config.yaml
num_hidden_layers: 9
experts_per_token: 2
d_expert: 336
hidden_act: "mish"
router_score: "softmax"
balance_loss: 0.0139
balance_bias: false
router_z_loss: 0.001
lr_router: 0.000928
norm_eps: 1e-06
Below are experts of layer 3 (counted from 0) of a mixture-of-experts language model. Rows are named router (the router's row for the expert), up (a neuron's input weights, with its number), down (a neuron's output weights, with its number) and show model dimensions 320-383. Each number is 128 + 24 x the weight over its row's rms, rounded and kept within 0 to 255.
Before each expert's rows: a language model's description of what the expert responds to. This comes from a sample of Wikipedia text that the model never trained on.

# expert 54
Description: Has/played and awards
router [169 109 104  98 148 161 148  91 152 125 105 122 156 158 147  98 116 152 111 104 164 139  97 114 128 126 141 127 143 115 129 107 143 140 168 112 127 120 151 129 167 181 147 138 118 136 154 151 137 118 203 107 130 157 135 117 115  97 131 145 120 152 134 122]
up0 [145 130 132 114 133 120 101 135  94 111  86 155 108 171 104 133 127  96 118 119  94 113  55 141 114  97 132 104 158 129 109 121 122 147 152 128 122 159 158 147 189 152 143 137 100  95 131 122 106 163 170 127 139 125 101 159  99 116 118 133 120 155 117 106]
down0 [119 123 144 136 126 102 119 110 114 103  95 176 103 144 143 111 137  98 125 175 167 122 127 132 150 150 138 142 137 143 146 113 139 144 125 170 118 129 127 154 113 116 146  91 148 145 137 127 106  98 148 144 122 152 133 132 106 151 119 130 122 152 120 150]
up1 [129 127 142 170 165 114 103 151 120 170 123 115 112 178 125 128 137 109  97 104 145 128 118 121 104 110 131 100 167 143 136 117 130  98 111 151 116  96 135 130  94 130 142 154 116 110 122 149  96 206 175 154 100 116  96  89  72 102 143 134  86 138 125 146]
down1 [116 142 132 164 194 137 113 163 121 160 142 159 127 122 152 162 146 116  92 140 133 131 159 128 112 146 124 116 136 155  91 129 161 138 152 151 107 125 132 139 132 139 142  85 114 136 116  93 132 208 124  97 108 116  96 126 102 168  91 123 135 153 124 133]

# expert 28
Description: Line breaks in lists
router [157 123 142 133 123 157 132 150 124 137 115 120 126 151 165 120 102 106  93 114 150 113  79 103 145 132 138 126 165 119 127 101 109 168 116 117 172 120 155 142 159 127 128 141 105 114 154 126 143 135 223 155 139 171 139 138 108 123 101 138 144 142 123 135]
up0 [158 136  93 116 120 142 124 135  95 145  98 105 137 152 128 165 141 140 128 145 140 155 136 132 111 103 173 131 164 129 130 153  87 133 165 146  95 140 142 102 137 136 148  87 111  63 146 166 146 158 149 117 169 168 157 119 126 132 136 130 113 130  76 132]
down0 [131 151 149 171  98 129 141 153 137  73 154 139 125 180 162 169 115 128 169 133 138 157 128 149 132 165 109 114 175 141 121  98 123 126 148 100 146 125 134 101 111 181 132 175 151 103 133 162 119 145 147 130 156 148 159 122 103 153 130 118  72 124 137 111]
up1 [107 118 134 123 124  84 112 108 155 104 137 150 144 137 116 132  75 131 130 164  86 114 110 167 135 101 158 143 141 112 121 111 138 113 146 130 155 105  91 145 115 121 135 156 105 118 131 116 128 158 147 152 110 147 146 136 108 122 107 121 144 142 151 102]
down1 [115 124 137 106 162 112 117 117 121 110 105 142 151 109 154 122 157 131 117 161 131 163 117 134 186 112 109  77 125 129 149 135  78  99 129 114 109 147 122 158 171 141  94 181 140 124 128 122 127 111 112 137 150 127  85 103 110 174 129  84 111 133 128 134]

# expert 34
Description: Sentence-final periods
router [134 109 123 139 155 142 129  93 136 158  78 121 123 145 144 118 133 106 135 103 146 136 124 124 124 117 136  67 127 135 111 116 124 142 139 106 143 150 153 123 174 122 117 130 131 125 129 120 137 153 184 138 104 147 113 169  98  91 106 157 144 126  91 109]
up0 [126 145 154 142 140 151 142 125 152 138 101 134 148 103 143  93  92 121 170 115 119 125  98 135  84 137 149 195 129 147  92 131 101 152 173 148 136 100 124 111 111 114 106 121 141  96 110 129 160 142 112 149  60  94 110 143 111 108 117 136 113 124 111 120]
down0 [161 105 140 112 120 110 119 132 153 113 127 102 134  94 136 117 136 160  76 128 149 121 120 145 174 150 105  94 124 119 159 160 157 136 123 131 173 123 105 153 122  88  94  98 127 164 139  85 122 120 140 128 116 147 163 114 127 151 158 179 147  89 118 152]
up1 [129 110 108  90 132 152 156 141 112  77  97 171  89 148 113 117 122  50 144  92 122 116 115 118 107 124 146 113  85 118 119  97 102 143  97 147  93 109 111 132 127  69 133 107 151 113 116 133 132 170 126 130 178 138 116 158 121  67  96 139 118  86 121 113]
down1 [107 136 126 105 114 150 146  95  96 117 121 136 107 148 131 139 179 106 105 119 121 120 136 143 122 107  59 114 149 152 121  80 140 143 135 142  99 141 100 121 111  79 116  59 130  93 142  92 134 119 128 141 121 147 166 125 121 105 104 125 119  98 132 110]

# expert 46
Description: Name-initial letter pieces
router [151 136 148 131 147 136 135 107 149 169  67 120 110 158 159 123 124 132 136 134 157 156 111 155 135 123 132 116  90 105 122 121 128 104 118 113 156 138 148 148 156 135 184 163 114 119 158 154 133 112 117 120 158 125 133 149 113 101 108 163 138 191 103  65]
up0 [168 106  80 115 139 154 131 117 105  92 142 138 139 109 138 151 141  56 122 108 152 149 133 110 143 125 157  92 115 125 136 139  66 120 129 126 106 105 125 152 112 147 166 156 127 120 138 114  99 106 140 139 116 119 156 151 131 129 129 145  86 108  95 143]
down0 [ 95 142 103 162 131 134 113  96 131 151  76 119 169 144 151 162 136 137  96 109 147 136 134 152 139 131 128  88 118 117 102 115 155 151 140 144  81 106 145 151 160 149 139 117 110 155 115 134 135 139 126 134 109 162 118 154  89 130 148 150 101 138  97  88]
up1 [ 83 148 147 101 148 134 120 132 126 118  82  82 120 151 133 159 110 131 145 118 113 172 143 132 160 168 140  91 143 121 122 112 135 130 132 114 127 135 135 136 148 138 126 109 116 135 136 111 103 128 146 124 140 147 113 160 125 133 167 153 123 130 104 138]
down1 [105 123 146 135  83  93  80 140 128 149 151 169 123 124 136 114 117 148 115 131 118 116 115 114 159 145 138 148 178 157 155 123 145  90 131 133 120 140 143 187 149 115  92 177 129 104 162 122 159  90 101 160 162 121 106 144  94 116 111 117 132 106 144 141]

# expert 59
Description: Numbers in data
router [137 116 121  96 171 139 150 101 133 135  90 138 129 150 159 109  74 126 117  91 165 124  93 133 136 120 134 117 123 119 119  76 124 161 126 127 170 185 137 124 147 144 137 131 107 117 138 142 167 144 160 159 110 151 132 137 114 107 132 128 130 161  86 115]
up0 [150 125  91 105 135 162 128 153 133 138 131 120 144 159 140 115 149  96 128 109 122 117 106 109 144  59  86 124 128 124 119 130 139 104 150 107 122 126 141 119 147 215 130 119 102 150 148 136 114 129 147 156 140 133 123 146 129 136 133 144 107 103 138 137]
down0 [123 126 153 124  96  83  88 129 172 139 113 146  78 127 195 131 120 137 132 166 109 140 147 142 151 131 122 156  89 152  97 120 137 118 102 138 143 135 151 151 113 133 115 123 129 116 166 123 141 117  96 135 110 148 128 156 149 143  75 113 163 119 125 105]
up1 [116 121 147 110 134 108 111 134 186 143 138  71  91 121 133 156 108 123 109 175 140  71 144 116 158 139 140 113 122  96 118 147 141 112 137 167  94 138 137  98 106 116 129 144 118 154 132 107 135 217 112 111 106  99 122 141 154  91 170 121 195 127 128 143]
down1 [166 129 134 108 150  84  85 138 155 100 122 117 129 128 135 102 141 106  98 120 129 124 122 123 145 133 126 112 156 125 129 151 133 141 120 104 149 150 141  81 144 138 138 133 171 107 122 115 126 139  99 125  88  98 160 149 114 137 137 176 144 133 159  88]

# expert 15
Description: Table row breaks
router [162 117 138 119 152 139 134 142 118 152  84 112 122 124 156 112  79 117 112 137 162  80 140 106  92 137 137 110 138 120 126 104 136 135 158 111 142 144 126 149 139 122 172 124 119 149 135 123 127 133 167 149 141 138 126 133 131 123  97 146 139 121  77 135]
up0 [ 37 135 145 124 155 105 116 112 151 117 116 121  81 133 136 118 109 122 208 140 141 121 130 123 138 117 108  94 108 142 118 108  49 133 150 132 140 143 158 132 132  72 135 140 128 164 124 118 122 119 137 147 145  92 122 120 102 113 160 117 119 121 133 126]
down0 [144  97  97 133 115  89 110 124 139 115 115 148 164 118 109 150 116 167  97 107 133  73 100 158 139 164 141 102  86  98  96 138 124 158 167 140 149 167 102 132 143 132 154 127 107 148 150 129 174 108 119 122 145 127 138 106 149 127  99  80 107 129 128 109]
up1 [120 124 166 155 154 100 132 115 147 144 122 115 128 134 135 129 100 153 110 118  96 120  94 148 160 145 142 152 139 142 128 107 121  34 147  88 156 117 161 147 121 130 168 139 143 124 128 213 173 124 157 127 127 126 136 112 144 152 175 126 173 101 116 115]
down1 [130 143 171 131 122  93 141 114 137 141 152  48 121 156 121 123 112 134 109 130 143 138 136 134 134 116 117 127 112  75 118 142  94 110 113 128 182 102  94 148 136  98 142  97 124 113 115  67 180 149 157  94 148 133 104 149 109  62  97 146 104 114 146 136]

# expert 27
Description: Name-start fragments
router [129 115 135 121 133 169 152 116 165 118  77 119 124 143 143 117 103 150 114 129 168 126 102 121 123 121 147 145 125 116 103 138 123 124 137 116 135 134 135 156 152 115 198 137 112 127 155 131 130 138 108 132 142 145 106 135 106  84  95 149 127 144  86  62]
up0 [151  91 131 133 143 117 123 140 115 138 177 140 112 139 116 113 143 142 120 126 154 141  97 160 137 129 116 122 122 109  95 101 144 144 121 136 146 139 187 122 154  98 129 143 126 130 128 159 115 124 128 124 143 127 142 127  84 133 115 184 171  53 109 131]
down0 [136 127 129 155  74 138  97 151 111 150 140 102 151 150 176 117 112 121  99 156 113 122  83 152  90 136 163 115 112 121 115 155 116 133 126 103 126 150 163 156 137 118 117 105 112 122  99 146 128 132 156 137 154 152 114 151 103 134 130 140 157 141 143 157]
up1 [151 128 145 161 149 149 118 122  98 118  90  91 112  89 166 137 107 141 154  73 159 156 146 145 126 141 137 126 154 113 125 137 104 129 126  83 109  93 120 124 119 133 103 115 152 179 105 131 114 133 129 123 131 148 145 157  89 174 141 124 137 140 113 163]
down1 [133 108  94 135 134 141 114 107 130 141 106 108  69 109 130 105 107 142 139 111 118 107 139 136 132 128 140 149 122 136 145  80 107 118 184  98 144  89 102 108 146  97 143 108 119 134 145 116 108 116 110 156 152 119 156 159 128 144 115 154 145  92 127 157]

# expert 40
Description: Location/time prepositions
router [153 131 131 143 154 138 141 188 139 128  96 134 132 152 137 118 116 133 120  90 135 144 101 112 121 107 157 105 125 117 126  93 104 152 131 113 146 114 172 139 131 111 153 137 112 130 141 131 140 141 165 117 134 132 121 127 143 130 118 139 177 167 113  74]
up0 [127 116 176  64 194 143 131 141 115 124  89 114 117 111 133 145 133 143 144  94 135 155 116 149 117 152 133 102 117 163 141 152 129 158 135 136 112 128 132 139 208 146 110 132 103 123 120 190 104 127 131 133 136 126 149 112 117 136 151 131 175 137 125 138]
down0 [117  99 103 117 139 110 105  94 128 136 123 123 140 125 146 109 167 126 141 147 109 156 138 129 113 150 158 128 136 155 187 110 116 132 137 148 139 165  84 134 168 116 147 116 135 132  96 151  61 161 120 125 130 151 155 104 128 108 118 117 104 145 100  87]
up1 [ 86 125 147 114 133 131 189 142 124 153 122 124  90 124 136 130 103 105 104 121 148 117 113 108 141 165 156 112 142 132 106 115 102 108 156 162 135 108 128 141 105 119 115 123  94  95 132 122 136 141  98 166 129 152 108 125 136 110 149 127 129 107 111 115]
down1 [127 140 121 166 149 131  97 132 135  99 155  93 169 111 153 191 145 132 137  91 109 144 149 119 139 137 123  87 122 137  71  78 118  90 168 177 125 146 134 146 105 134  90  55 123 169 154 130  86 125 142 142 124 154 127 118  91 148 107 122 179 121 147 137]

# expert 9
Description: Comma after names
router [143 123 121 152 141 126 138 189 126 147  93 100 114 140 165 105 104 108  94 115 169 121 103  93 120 121 150  98 124  95 122 103 136 128 149 104 159 108 142 145 143 113 198 142 124 123 162 140 107 160 188 130 135 158 126 135 107 105 114 142 164 125 109 109]
up0 [111  92 104 117 127 137 139 122 143  93 116 127 120 140 104 123 102 111  73  97 135 138 157 127 122 197 111 120 142 116  88 141 114 126 116 114 192 122 118 165 144 150 136 144 108 153  97 107 110 140 153 146 124 213 147 160 113 146 124 149  74 103 119 147]
down0 [132 144 136 115 108 117 107 120  85 107 109 121 118 142 110 114 145 102 127 100 159 113  98 124 126 137 143 144 135 138 137 100 139 150 153 168 111 100 133 144 127 108 127 170 106  60 131 105 167 140  99 134 167 168  77 164 126 134  90  72 120 119 102 128]
up1 [ 83 102 134 121 153 134 121  86 104  90 141 120 126 116 123 118  74 100 114 119 109 119 100 140  67 138 166  90 112 100 138 127 124 120 151 117 175 121 136 125 136 125 187 143 123 118 137 120 117 117 105 141 134 159 116 164  98 124 101 145  94 141 100 108]
down1 [144 163 127  99  71 131 120 110 111 145 107 105 159 100 128 134  88 116 125 127 150  96 106 125 123 141 156 185 111 117 102 147 115 155 179 131  82 112 128 132 145  88 124  91 180 145 122 163  71 131 124 109 110 157 106 156 140 133 121 107 122  98 137 137]

# expert 18
Description: Years and country names
router [119 108 150  96 144 133 156  82 138 129 102 128 153 147 168 124 103 140  96 112 147 145  57 116 128 103 121 109 156 122 107 106 107 161 106 142 156 128 157 145 136 162 168 108 100 113 133 138 147 128 208 153 132 164 107 152 104 110  97 142 148 184 102 124]
up0 [126 151 155 118 148 136 165 154 114 170  96 208 111 149 130 147 114 107 117 162 141 136 109 115 112 113 142 112 133 128 141 118 144 117 154 161 131 115 162 109 128 121 147 164 128 141 119 135 134 141 125 119 129  96  92 133  78 132 133 128 145 113 132 126]
down0 [177 125 150 134 131 132 136 119 167 177 132 112 168 137 131 101 130 119 139 114 145 114 127 137 161  87 135 122 150 150 147 139 140 128 105 148 143 139 128 104 114 154 112 112 106 145 152  95 169 152 112 140 120  94 132 103 138  71 105 176  80 175 127 110]
up1 [116 123 134 123  94 116 122  74 114 112 143 136 130 114 151 150 146 128 163 145 121 138 130  93 143 152 155 104 139 141 112  98 179 119 122 116 129 133 137 158 117  73 123 147  94 149 114 122 134 131 149  92 100 206 138  88 131 128 112 124 111 174 131 104]
down1 [142 149  91 121  95 122 151 118 108 142 149 128 145 156 123 172 151 110 126  70 127 152 149 156  77  80 147 124 131 147 135 130 140 148 116 122 175  97  89 115 114 110 110  79 141 116 160 128 179 140 144 129  86 126 181 186 104  99 154 117 142 109 135 132]

# expert 17
Description: Capital-letter acronym pieces
router [103 136 123 147 157 133 182 106 148 112 100  94 132 126 157 136  87 127 108 129 161 131  85 141 119 128 129 128 100 104 121 132 119 110 141 120 135 116 135 146 161 142 177 150 109 139 134 127 157 140 112 126 133 153 132 138 106 112 134 135 134 155 113 112]
up0 [ 70 126 121 119 155 113 146 124 114 120 124 121 101  92 125 112 132 142  98 128 151 137 127  36 173  94  88 131 139 136 152 130 127  80 165 133 122 177 163 121 142 174 132 133 126 152  57 135 145 152 129 127 135 143 110 112 122 122 103 142  75 123  96 122]
down0 [141 162 139 145  86 112 119 116 124 134 114 115 109  66 110 148 124 133 119 141 169 132 131 135 152 122 136 152 131 125 139 168  89 167 128 156 129 132 127 118 196 146 134 132 121 105 150 123 154 132 184 138 101 167 126 162 124 146 104 156  94 119 108 126]
up1 [148  96 159 140 138  88 104 114 105 116  82 129 133 156 144 155 119 111 119 137 141 165 124 118 140  74 146 123 128 104 127 149 127 147 147 143 148 134 154 162 143 143 140 130  73 140 146 146 127 141 129 130 130 153 135 119 114 131 114 153 165 118  94 134]
down1 [101 141 131 127 162 118 119 104 111  96 175 139 170 139 144 127 160 153 153 135 119  76 126 141 134 171 117 107 167 162  82 109 179 103 128 120 123 126 136 135 152 143  74 110 117 126 136 141 124 132 123 113  87 120 162 153 136  97 162 108 132 106 144 151]

# expert 41
Description: Party and place-name starts
router [128 104 140 137 156 156 148  80 157 137  76 123 107 159 161 129 101 123 113 108 160 119  90 127 148  88 143 121 131  99 104 140 121 130 122 101 146 163 150 145 163 130 160 132 118 104 136 155 142 124 101 157 123 153 107 143 112  98 101 158 162 149  75  78]
up0 [135 132 145 131 138  99 139 129  84 136 151 120 183 150 149 119 113 115 151 138 129 151 117 120 157 142 114 115 155  81 144 114 138 109 161 119 158 137 193 131 132 124 124 108 149 167 150 123 110 124 139 158 123 127  99 125 119 143 156  96 140 144 109 133]
down0 [121 143  95 146 123 116 124 149 152 134 129 157 149 115 167  91 117 141 123  87  85 112 116 102 117 117 155 157 106 102 136 113 154 168 152 136  98 156 116 142 130 151 152 167 120 116 166 110 131 129 132 100 139 162 132 100 122 149 115 128 142 135 155 129]
up1 [150 103 138 135 145 170 130 108 110 115 118 121  99 129 199 178 120 118 141  41 178 115 123 140 140 102 118 120 123  88 112 119 129  83 121 131 146  95  98  86 114 130 125  93 112 129 138 113 120 117 140 133 138 151 107 128 140 123 136 163 126 131 157 130]
down1 [139 148 120 179 150 130 170 104 108  71 130 150 129 160 144 133 182 104 126 123 130 113 107 109 138 105 119 105 114 158 116 128 137 125 139 164 143 111  94 127 168 161 150 133 148 127 105 184 127 116 111 154 107 142  80  85 172 140 175 143 156 138 152 115]

# expert 32
Description: Letter h, pronouns
router [153 117 136 118 145 120 114  91 115 191  94 110 115 148 136 134 114 119 127 116 150  86  81 109 119 134 152 103 153  86 119 101 129 121 161 101 127 113 136 136 143 165 163 139 116 143 139 159 171 169 111 172 159 157 138 130 113  88  95 126 140 171 136  96]
up0 [170 114  95 138 100  94 110 137 141 135 120 131 145 138 121 176 141 111  98 124 148 129 116 128 152 161 110 109 116 112 112 155 119 135 106  99 138 124 132 100 139 156 134 123  90 138  85  92 103 160 135 130  95 104 115 124 155 121 144 129 138 120 129 128]
down0 [114 125  63 157 133  86 130 129 182 119  93 155 114 106  86 148 105 103 166 145  96 131 121 131 136 139 124 140  71 144 147 134 157 101  87 129 183 101 164 123 165 121 118 131 130 132 156 150 154 142 119 153 116 126 102 119 149 163 116 118 105 102 150 156]
up1 [139 125 126 159 112 131 130 161 159 121 142  97 133 104 125 153 142 116 120 184 154 119 139 110 138 139 209 122 161 117 104 122  91 108 125 139 129 141 141 115 148 133 153 140 162 103 146  97 137 163 141 139 182 154 104 113 115 146 135 136  97 135 121 163]
down1 [114 117 173  89 129  89 126 110  50 118  86 106  95 127 107 139 152 115 145 161  68  73 108 133  81 130 116 112 105 143 126 167  75 160 133 146 113  98 115 106 176 122 104 115 125 122 121  64 142 149 128  97 115 165 154 121 158 120 151 152 130 127 144 140]

# expert 43
Description: First-name openings
router [122 107 137 133 169 142 120 101 159 137  75 128 112 159 167 133  84 136  94 110 161 148  75 132 134 127 139 130 123 108 123 116 126 129 148  91 158 135 162 129 145 137 136 128 105 143 134 124 132 137 115 135 143 135 120 143  99 104 131 156 164 167  69  81]
up0 [130 114 130 127 145  97 133 139 100 146 126  82 127 151 159 128 102 136 102 140 153 127  96 144 116 114 141 114 103 136 166 125 107 167 111 190 127 124 135 125 148 149 124 138 148 155 145 111 153 221 143 113 131 155 154 133  95 144 110 131 139 145 145 100]
down0 [ 98 128 116 155 110 132 151 131 132 117 168 126 150  70 168 137 134 134  99 125 133 112 138 129 149 147 115 132 139 128 160 123 156 171 118 113 113 149  84  90 161 135 102 147 122 123 141 113 121 163  95 137 157 167 123 135 124 153  84 139 160  98 146 155]
up1 [154 176 122 135 138 141 140 134 103 155 141  76 115 119 155 153 116  90 102 109 169 109 149 169 161  90 123 142 117 161 149 129 131 102 150 131 146 130 139 122 148 132 139 110  43 139 149 130 102 132 151 154 167 139 108  98 127  97 129 190 141 144  81 105]
down1 [135 160 120 119 101 116 104 135 146 160 140 107 102 126 124 146  98  99 142 172 102 115 108  98 117 124 119 153 141 147 119 141 146 133 136 100 138 109 112 126 122 127 115 133 147 136 112 191  96 132 127  61 154 150 134 125  87 102 105 106 124 161 107 127]

# expert 39
Description: Foreign name endings
router [153 130 132 105 128 133 127 116 140 201  99 137 113 138 131 103  99 146 143 113 169 100  77 108 137  89 153 113 156 129  93  95 124  76 161 102 147 131 136 157 161 134 176 116 116  94 145 109 116 152 143 169 136 161 105 156 110  84  92 155 121 155 106  87]
up0 [123 139 179 152 123 109 133 150 156 146  92  67 134 121 126 110 129  76 132 151  98 122 148 148 120  88 125 154 119 112  86 105  89 115 111 135 115 130 142 187 121 115 132 140 156 119 143 137 119 122 149 165 129 141  74 122 107 142 113 215 116 152 117 118]
down0 [127 100 152 127 129  93 105 172 136 140 124 110 169 143 142  79 114 123 124 128 116 123 101 137 120  98 111 148  94 107 152 140 165 128 159 146 113 115 116 114 147 112 118 110 133 126 130 157 132 120  93 130 137 148 146 101 154 112 110 173 110 158 134 111]
up1 [116  96 172  93 149 146 142 132 104 136 113 166 125 168 104 141 116 153 125 137 135 146  84 141 152 131  93 132  96 119 144 113 147 132 156 136 110 142 163 163 118 120 131 117 132 158 134 139  72  97 167 119 132 107 180 139 117 133 120 137 132 167 123 150]
down1 [129 125 176 152 137 144 106 135 178 148 156 132  89 151 134  99 136 116 168 162 103 156 136 126 160  80 154 143 128 123 136 157 167 141 124 191  90 159 100 117 110 182 166 147 131 129 118 181 104  85 130  98 122  78  85 144 110 137 112 117 162 100 150 104]

# expert 57
Description: As and became
router [137  96 140  89 120 143 129 112 148 123  77 125 120 136 170 101  87  97 114 108 152 137 107 112 152  92 140 151 157 120 134 105 128 149 156  89 124 116 154 152 128  90 167 140 116 131 109 150 160 166 103 152 147 159 132 167 145  85  98 152 131 149  81 122]
up0 [106 118 143 111 141 138  87 151 168 120  58 132  77 107 144 145 108 151 134 140 135 117 163 151  56 116 137 132 115 102 129 113 131 125 130  88 121 113 126 170 103 114 116 121 124 117 118  85  90  67 150  85 110 126 148 107 120 111 102 168 118 156 144 126]
down0 [104 130 116 163  82  53 133 138 106 100 154 105 194 144 112  95 162 133 142 120 165 137  97 162 103 145 148 121 137 160 155 109 158 171 137 124 133 137 144 115  99 115 148  93 145 161 109 104 120 121 126 135 152 118 154  93 143 145 145 152 130 104 133 158]
up1 [167 108 111 102 117 162 132 107  26 148 135  85 136 144 192  93 106 157 105 139 160 125 170 181 134  83 121 141 115 143 100 124 133 109 124 121 160 140 151 135 135 140 132 142 121 139 119 113  99 165 141 107 170 149 153 159 129 102 121 130 130 120  99  85]
down1 [170 106 120 136 107 137 105 168 128 188  94 132 129 159 124 145 120 168 171 143 135  97 130 145 101 120 165 143  82 117 130 173 121 189 132  94 116 118 130 133  85 167 128  82 149 138 119 151 162 116 114 145 127 147 140 156  95 146 156  97 114 167 121 125]

# expert 29
Description: List and table markers
router [153 142 115 117 143 148 130 108 148 137 128 125 113 151 173 134 101 137  95 130 157 117 117 115 135 145 134 105 132 120 119  77 116 158 120 114 136 105 133 161 142 140 147 132  88 102 138 138 126 161 159 167 138 155 106 136 116  84 132 156 145  93  83  97]
up0 [159 111 115 111 122 122 134 131 131 107 118 126  88 169 131 120 112 118  80 132 133 128  78 113 140  98 127 118  92 129 128 151 120 126 135 109 154 155 124 150 118 128 150 127 146 131 124  99 118 150 133 187 133 128  91 183 119 118 102 131 174 158 145 129]
down0 [122 162 127 112 158 121 100 120 127 150 128  74 124 154 142 138 163 112 107 133 157 146 155 104 180 104 142 168  73 104 128 130 145 127 173 114 126  82 128 123 101 133 132 191 135 144 161 156 131 147 130 144 122 108  90 134 126 146 154 125  95 145 134 113]
up1 [118 145 144 126 161 143 126 123 141  23 125 144 133 125 124 107 127 101 127 144 104 167 116 106 149 146 105 107 112 139  67 150 121  94 155 134 142 133 186 155 160 113 112 140 135 141 148 125 121 118 127 131 126  94 138 135 153 141 101 147 124 175  45 132]
down1 [153 153 138 140 167  95 123 102 123 102 105 120 133 114  91  98 124 132 138 112  99 200 116 142 180 136 129 127  76 136 134 149 132 176 111 132 150 154 127 145 157 105 141 139 131 127 167 116  89 151 158 150 134 127  90 160  92 109 127 131 122 135 146 103]

# expert 30
Description: Third-person pronouns, name endings
router [151 118 114 136 151 151 132  78 145 183  73 119 147 141 157 123  86  96  77 120 140 119  63 124 105 110 145 116 133 111 139 117 143 117 147 120 128 118 136 130 127 137 157 131  95 128 125 108 134  95 134 137 148 119 116 122 109 111 148 131 111 153  85  81]
up0 [109 125 103 105 111 100 109 143 123 126 140  77 124 150 126 135 136 116 137 166 142 159 140 131 152 138  99 179 136 141 118  94 111 122 133 100 155 117 138 115 121  86 148 144 136 120 147 149 133 116 152  87 148 189 157 124 126 149 115 119 115 155  96 120]
down0 [111  98 132 127  96 118  82 128 186 117 146 161  70  98 140 136 104 149  97 126 112 102 112 132 151 139 145 141 110 131 138 121 136 123  99 108 142 135 159 105 158 104 109 120 137 130 108 140 178 124 187 153 135 137 101 128 120 133  72 176 139 133  89 107]
up1 [156  85 140 135 116  89 143 134  86 114  83 158  86 152 154 172 146 135 115  98 132 168 150 130 136 153 155 124 121 119 171  98 148 111 151 158 107  85 120 107 156 143 117 122 100 146 108 122 173 146 201 107 100 175 120 157 105 133 101 113 114 159 106 131]
down1 [101 149 134 126 124  94 115 140 160 138 109 140 151  99 139 191 115 115 147 155 116 111  82  90 111 131 139  95 131 119 146 114  90 133 148 162 135 146 136 135 131 109 131 119 136 159 123 115  79 121 152 160 117 164 114 113 156 158  94 108 119 136 162 163]

# expert 11
Description: Dashes and number commas
router [145 144 102 138 132 128 149 166 150 154 100 112 141 167 157  94 102 123 108 101 141 154  92  94 148 144 153 122 153 128 112 110 114 147 142 126 153 125 163 150 122 115 173 119 119 123 116 148 169 178 117 131 135 169 100 120  92  80 136 146 161 142 120 105]
up0 [130 116 143 116 161 162 110 152 175 173 115 131  95 148 133 147 135 126 169 151 118 106 145 125 132  35 133 122 162 140 154  98 118 143 154 124 110 121  73 119 135 161 132 119 108 110 135 111 114 143 157 149 132 135 119 161 117 115  56 130 105 158 120 117]
down0 [148 154 183 137 148 116  86 136 126 162 109 138 139 155 146 132 131 142 140 129 131  98 121 120 136 131 123 110  97 149 173  96 110 135 113 137 134 130 116 161 114 174 165 121  99 115 178 125 140 134 128 107 127 158 117 134 122 124 134  83 153  82 100 139]
up1 [145 127 121  76 119 134 126 124 128 155  94 131  91 106 118 148 117 102 100 120 159 126 115 130 130  96 136 143 150 170 116 112 152 102 122 145 130 123 123 103 160 132 191 130 142 108 107 160 121  96 127 158 117 131 116 132 123 105  80 140  98 117 131 131]
down1 [ 91 118 148 108 138 156 127 108 152  92 118 121 108 140 141 145 133 106 122 139 103 122 178 129 126 150 149  98 106 151 127 101 144 120  89 135  85 123 140  87 107  92 123 150 148 148 136 136 112 135 150 134 128 115  99 146 133 102 122 123 122  89 199 138]

# expert 14
Description: Mid-word name fragments
router [136 100 138 110 124 154 135  95 143 152  57 136 118 142 107 117  96 147 109 149 174 105  89 112 133 135 130 136 134 116 114 134 116 103 146 127 152 140 133 146 144 140 186 150 129 134 142 123 126 132 116 123 146 165 101 133 104  92  93 149 126 139 108  68]
up0 [147 124 148 127 156 111 130 127  98  99 150 116 124 140 157 118 149 132 146 144 137 135 135 131 128 125 100  97 134 149 139 105 121  83 144 133 169 143 165 140 186 122 110 148 113 117 108 102 107 139 157 179 130 133 105 145 114 116 115 140 140 102  90 118]
down0 [114 165 139 119 122 116 113 151 103 185 126 129 100 161  94 113 142  96 127 128  95 115 155 133 155 120 141  98 110 143 115 103  63  98 115 168 156 116 153 111 102 140  89 121 119 113 113 129 134  77 136 133 105 107 120 124  77 119 119 137 117 117 108 121]
up1 [163  61 125 129 130 116 124 133 152 104 117 128 128 165 125 168 110 114 160 140 111 147 112 193 121 149 142 124 100 125 111 130 123  85 147 106 153 138 127 124 109  95 124 100 125 119 155 111 114 119 120 146  99 119 116 143  99 122 120 130 162 116 118 129]
down1 [134  88 102  76 101 156 133 132 140 121 127 151 164 144 117 127 145 123 152 116 120 171 179 106 140 147 126 154 128 123 113 139 136  80 134 106 112 104 103 138 157 110 120 119 144 154 138 109 133 116 131 122 128 130 123 128 151 117 137 106 139 138 142 135]